config.toml
d_model = 512
router_score = "softmax"
positions = "rope"
parallel_block = false
init_std_up = 0.0258
steps = 3840
dataset = "wikipedia_en"
Below are experts of layer 2 (counted from 0) of a mixture-of-experts language model. Rows are named router (the router's row for the expert), gate (a neuron's input weights, with its number), up (a neuron's input weights, with its number), down (a neuron's output weights, with its number) and show model dimensions 0-255. Each number is 128 + 32 x the weight over its row's rms, rounded and kept within 0 to 255.
Before each expert's rows: a language model's description of what the expert responds to; "mostly gets" lists some tokens that are sent to it at least half of the time. This comes from a sample of Wikipedia text that the model never trained on.

# expert 17
Description: Hyphens and dashes in compounds and ranges, plus verb endings ing, ed, ted and prepositions like on, along.
mostly gets: "ing ", "-", "–", "ting ", "On ", "used "
router [142 127 140 146  91 146 154 163 121 133 104 129 112 145 188  91 132  93 146 138 158  74 134 134 160 140 145 139  97 154 119 138 139 109 124 146 139 138 120 119 126 133  86 220 130 128 142 134  81 132 166 113 201  79 154  88  94 164 127 135  96 121 121  82  82 101 133 188  87 165 133 158  78 103 117 145 158  43 116 124  92 179 133 103 148  47  96  74 189 137 142  75 119 101 120  70 198  82 156  90  93  93 171 160 139 113 162 123  91 159 145 119 118 120 108 116 136 131 138 176  87 141 106 164  83  97 168 150  67 135 145 100 136 138  95 120 142  95 109 157 126 147 131 156 131  81 138 136 177 128 112  77 147 138 204 125 113 140 141 162 158 163 100 135  97 116 111  79 124 105  96 145  87 171 120 123 122 140 158 149 129 160  90 146 112  95  90 158  98 143 149 153 137 132 194 145  89 101  99 119 116 147 156 150 169 140 116 150 169 156 187 147 148 166 178 195 140 147 185 134 125  68 149 130 134 171 202 161 132 159  90 162  94 127 105 109 176 127  93 174 187 190 180 142 124 169 180 131 138 127 142 127 195  93 137 169]
gate0 [113 164 122  44 116 110 146 120  57 151 130  65 102 111  76 106 100 115 173 103 128 197 160 105  99 120 137 143 137  92 136  79  99 125 142 131 100 200 106 139 130 129 144 124 133 130 164 103  86  61 102  86 165 140 125 213 156 191  63 173 122 144  99 169 104 179 137 103 127 100 166 127 155 106 103 137 150 155  95 116 117 138 146 173 129 114 120 151 156  64 121  70 115 138  79 122 150 115  67 117 114 130 128 117 103 164  97 153 135 106 116 165 158  70 185 115 162 121 130 162 119 106 102 174 127 120  54 187 128 109 157  71 132 147 197 127 149 131 111 111 149 138  94 138 137 116 121 152 136 115 130 162 178 106  90 106 158 116 142 103 149  84  84 100 136  92 147 134 128 161 117 100 112 104 151  56 143 148 102 139  83 126 124 124 124  92  98 139 170 139 215  78 113 107 155 105 144 141 159 128  82  78 108 114 160 153 108 160  91 102 101 104 113 138 156 132  80 122 110 176 103 120 162  89 140 134  99 146 101 135 144 163 120  84 166 156 195  62  90 132 130 157 167 153  84 109 115 145 131 122 158 137 105 171 160  67]
up0 [130 104  48 103  66 174 146 139 163 113 126 148 151 130 121 101  96 146  81 156 124 126 112 151 167 124  88 126  88 147 151 128  85 144 114 139 100 104 102 176 149 178 155 126 152 201 155 152 133 122 168 142 155 167 117 109 137  82 109 101 155 171 129 155 104 144 123  99 141 118  56 128 107 179 137 102 101 156 146 121 113  83 140 111  95 135 174  81  93 152 177 133 125  86 159 105 167  68 159 152 176 163  73 189 116  59 146 142 133 120 155  98  99 108 130 135 111 127 107  94  99 164 117 130 114 150 140 141  86 144 120  87 110 144 109  85 128  27  69 121 124 109 153  83  99 161  84 124 101 181 108 168 201 111 165  90 139 159 135 173 122 130 120 126 112 186 101 126 146 135 156 125 197 147 148 123  93  71 148 154 132 117 123 114 177 107 168 138 139 150 139  98 115 109 127 134 168 100 149 181 103 134 117 143 103 127 118 103 133 134 124 128 152 149 116 191 103 168  71  79 168  95  70 120 142 128 122 116 136 107 163 140  95 163 124 103  69 109 125 153  30 106 102  90 122 202  86 109 104 189 218 163 132 124  86 137]
down0 [117 143 141 136 136 158 158 108 116  67 185 179 130  99  85  61 127 159 154 143 187 109  83 180 124 118 118  67 185 129 143 141  86 146 108 211 133 181 130 148 124 118 106 100  89 125  72 188 120 119 154 122 113 151 141 102 116  91 120 104 108 127 157 115 196 171 120  97 173 102 146 144  93 123 127 182  93 156  97 126  88 129 172  90 116 131 155  93 104 138 100 139 150 157 145 106  82 158  96 140 118 119 115  96 118 140 113 152 106  92 121  71 142 110 135  41 163  98 146 113 103 114 126 160 140  90 182  92 184 164 104  84  60 122 142 168 111 114 102 127 177  91  92 142 193 121 121  91 131  69 120  80 158 101 135 192 159 120  78 138 147 137  86  74 115 102 148 140  99 101  82 152 149 121 177 117 131 151 139 238 129 132 150 209 125 120 129 186 158  91 176 126 103 123  68 179 108 165 111 186 109 171  76 165 120 103 121 154 113 155 144 136 109 111  98 102 110  82 100  68 142 146 107 160 115 169 135 128 173 114 124 191 160 181 173 145 138 108  98 135 160 126 195  94 133 173 137 164 144 122 170  56  84 128  66 167]

# expert 0
Description: Prepositions of place and time such as in, at, into, during, near, and the space glyph after coordinates.
mostly gets: "in ", "In ", "at ", "during ", "into ", "won "
router [ 94 127  90 155 110 157  94 107 124 110  69  76 120 146 166 133 139  89 150 101 129 157 146 136 159 142 148 159 158 108 152 143 119 159  89  98 156 121 103 155 101 114 112 153  99 148 149 112 162 120  93  98  94  38 150 117 124 114 179 119 132 143 132  58 157  87 122  81  64  98  67  57 134 143 127 118 122  85 156 136 134 181 148 100  99  80  67 101 188  59 193 110 133 143 174 120  62 118 101 147 114 141 105  59 128 176  91 157  85 117 108 131 175 124 125 150 136  71 130  89 143 130 120 150 101 110 106 140 170 119 102 140 137  66 132 148  89  71 118 145 127  88 161 110  97 117  54 130 104 129  91 132 183 150 159 105 154 116  91 125 128 164 107  86 213 142 127 110 155 129  85  97 143 102 119 132  91 106  94 144 171  93  98 110 140 170 183 122 131 105 107 125 162 111 116 127 145 151 114 126 135 127 158 159 117 201 106 144 118 151 126 162 164  81 104 112 112 128  70 146  93 175 119 126  96  89  92  97 153 128 218 114 159 174 121 148  72 135 129 114 122 116 133  70 149 119 141 116 159 104 118 142 100 145 127  76]
gate0 [ 93 110 108 142  94 106 113  58 100 124 181 168  96 134  77 123 144 104  95 169 108 149 130 147 119 113 136 174 119 125  98 162 209  61 149  67 125 120  63 117  81  93 116 106 126 158 126 153 137  97 110 103 126 163 185  97 135 243 137 141 115 144  69 100  88 147 129 144 109 158 164 127 128 147  72 153 117 111 173 131 144 136 126 174 114 141 129 158 156 160 127 114 142 123 195  69 100 172 137 171 171 190 185 126 174 130  92 153 113  76 107 134 120 129 120 105 145 108 112 140  85 104 180 166 132 154 153 115 161  73 159 185 195 164 111 156 146 118  93 153 138  98 135  60 163  90 156 132  82 153  87 171 123  77 127  95 144 128 116 102 111 125 194 165 109 179 142  89 141 158 112 117 160 115  93 202 187  82  76 115 148  97 133 142 122 137 129  92  75 123 119 111 193 153 135 101 142 115 151 126 153 159  98 117 163 120 175 153  70 128 145 100 129 150  84 122 146  74 188 116 182 109 112 142 149 104 150  93  85 135 177 100 159 179  96 116 126 134 146 148 107 118 102 111 173 154  95 147 147  86 124 139 172 105  80 114]
up0 [134 142 135  78 112 126 104 138 167 127 113 165 192 135 114 119  76 114 168 119 122 152  96 172 170 201 208 123 174 153 124 191 150 112  96 147 132 113 140 101 111 146 133 113 166 121 171 142 132  98 165 109 115 189 166 145 192 217 166 122 140  95 138 127 108 123 105 137 166 177 124 106 118 135 146  95 111 142 114 146 106 143  94 167 198 130 144 154 126  85 125  80 126 116 125 167  94 168 224 118 124 148 163  87 107 137  77  69 107 139  98 143 167 154 115 122 160 106 152 159 153  96 147 147  76 115  74  88 203 119 166 160 129 128 155 143 112 152  95 128 148 150 108  93 126 112 138 125  86 105 168  69 136  97 122 135 180  97 111 147 115 167 160 106 190 108 175 132 158 120 106 135 109 155 174 134 123 113  72 130 210 144 156 165 136 155 160 114  62 132 175 141 130  99  94 113 131 134 115  99 152 147  78 164 175 123 136 117  99 120 120  99 131 155 140 141 109  82 136 108 155 181 123 189 112 118 124 113 135 122 154 159  94 102 150 128 135 164  90 180 174 212 180  92 170 186 115 101 152 122 181 100 116 141 134 100]
down0 [140 107 142 113  91 123 162 152 143 102 108 123  98 165 153 152 111 151 122 130 149 112 152 103 124 159 122 160 169 179  97 178 159  98 104 193 112 105 148  80 154 124 100  69 164  89 163 164 108  73 133 163 163 137 178 130 120 108 142 149 159 127 159  99 164 178 207 134 165 130 149  93 107 143 107 112 107 133 169 140  82 118 162 123 147 139 144 170 140  63  88 140 131  95 114 161  94  81 124 156 122 133 117  67 155 158 100 177 133  89 128 107  94 118 108 110 144 142 132 204 178 143 195  81 131 154  99 117 147 107 111  93 150 149 174 222 106 107 114  96 146 132 108 103 129  95 116 161 157  96 190 186 192 200 143  75 137 123 183  73 117 106  96 122 164  54 143 100 132 134 114  75 118 118 102 125  76  67 139 146 118 162  30 107 135 154 129 128 120 144 160  66 156 108 181 142 195 139  98 165 211 126 102 135 134 130 163 149 114 136 130 157 120 106 173 112  81 112 141 142  94 136 126 114  97 188 175  64 158 113 104 168 112 114 130 129  94 119 157 140 112 133  82 135 100 129  93 174 154 170  91 120  66 162 150 113]

# expert 16
Description: First pieces of proper names and words, such as Mar, St, Sh, Fre, Wil, F, usually after a space, dash or pipe.
mostly gets: "F", "Mar", "St", "Sh", "Bar", "Th"
router [134 151 109 126 118 106 128 186  60 147 130  97 128 198 139 170  81 131 142 112 101 159 126 111 171 173 162 165 156 163 155 103  78 127 159  80 166 146 190 154  80 158 127 193 188 141  99  94 120 158  87  93  82 128 179 201 131 155 145 139 151 107 130 186 181 160 137 140 140 107 123 132 103 101 136  89 120  93 120 139 127 129 170 101 153 158 133 117  81 158 106  69 124 117 129 115 100 119 145 107 121  88 119 102  27 148 114 140 176 162  88 103 116 140 142 170 142 143 146  96 164 197  92 131 149 118  92  76 125 102 152 151 138 112 156  96  91 134  96 147 166 130 128 122 155 108  88 117 165 158 105 141  76 113 117 166 106 200 181 148 215 182 138 127 113  66  74 143 112 129 181 155 128 114 114  67  86 122 171  75 102 112 101 189 119 186 169 128  95 135 131 106  75 110 125 176  65 148 169 149  89 113 144 113  82 147 103 119 131 148 100 144 142 120 135 133 117 131 154  96  97  97 151 153 138  99 175 186 123  70 157  79 107  98 163 144 101 150 118 136 117 133 126 158 134  95 105  96 103 138 148 131 132 133 168 110]
gate0 [116 120 132 112 129 100 187 121 141 169  94 116 115 133 122 147 154 180 148  97 184  56 123 119 177 110  97 133 142 105 113 111  93 130 135 118 163 126 101 139 176 135  84  85 169 122 175 198 113 109 125 122  56 145 134 104  80 153  87 167 173 126  89 125 150 111 165  61  84  75 161 110 170 200 160 144  96 132 118 160  92 153 120  85 137 156 103 120 114 141 146 159  75 185 120 190 131 167 135 145 131 146 142 188 102 119 140 108 173 153 141 145 111 184 125 187 128 138 132 118 113 114 121  87 126 191 109 102 157 119 136 157 128  89 166 162 149 108 134 135 109 117 128 128 114  84 129 149 129  94 181  98 171 108 121 115 165  61 157 107 126 151 140 151  99 148 120 115 128 116 130 154 137 187 135 148  99  70  86 139 116  86 126  87 129 137  92  90  99 149  76 133 165 141 152 104 142 155  77  84 101  64 204 134 116  95 157 131 131 145 129 139  98 152 115 161 125 129 124  80 178 132 144 132 101  49  93 150 135 120 136  76 136 165 172 115  97 148  24 112  81 190 137 138 189 126 106  70 125  73 100 113 149 155  94  73]
up0 [111 180 130  85  98 135 171 143 111 175 131 147 113 107 149 108  91 109 153  75 161 135 144 143 147 132 134 145 118  79 154 116 153 138 112 165 160 111 106 151 167  94 104  72 106 110 148 128 122 150 131  68  93  63 153 116 135 106  48  91 147 147  83 163 115 117 116 151  85 104 124 153 123  62 166 125 152  50 157 182 149 140  87 147 136  96 113 125  94  68 130 147 101 143 170 125 138 124 136 173 118 115 123  95  51 161 164 163 139 174 176 111  96 145 126 145  80 128 105 139 210 175 126 159 111 138 160  97 197 136 109 142 165 126 169 138 163 162  94 177 106 108 131 109 156 149 126 161  99 139 129 155 145 123 121  38 122 169 119  73 172 178 141 152 106  88 114  65 130 123 180 115 149 141 130 152 133 117 105 110 108 111  99 137  30  74  91 201  87 122 135  66 218 179 124 123 163  18 123 114  91 163 124 129 124 100  77 113  98 174 149 144  88 115 120 140 168  83 130  97  62 100 130 150 108 103 128 139  88 118 162 170 136 117 156 116 135 185 116 142 121 137 145  89  84  87 123  86 134 150 199 121 174 128 102 158]
down0 [116  97 147 119 162 134 138 145 166  83 172 128  90 198  87 105 142  77 119 110 116 115 105 138 113 156 168 103 160 132 168 118 177 118  77  73 141  96 158  96 143 161 131 120 130 177  97 183 114 117 162  93 124  95 173 140 126 113 135 119 138  87 114 121 103 164  93 165 120  99 108 149  96 146  96 188 184 162  70 119 101 166 140  72 133 184 146 128 108 129  95 113 138 164 102 125 152 118 166 124 136  81 171 147 148 142 135 145 137 160 156 136 134  48 144 125  80 114 146 109 107 112  88 106 178 169 106 164 106 145 170 114 126  96 106  65 148 161 127 150  94 112 138  86 149 154 100 106 119 157 120 150 168  89 186 181 136  88 132 143  94 155 154  66  71  82 110 117  84 128 102 198 130 188 116  71 169 139 100 133 122 130 167  93 112 149 139 130 125 132 195 122 125 178  53 166 106 138 161 105 108 137  59  87 137  87 148 119 107 114 173 169 102 114 128 195 124 149 155 160 122 104 167 170  96 142 106 103 187 106 103  90 175  86 133  79 129 177 103 162  80 134 118 125 117 179 141 121 131 145  94  71 165 155 125 102]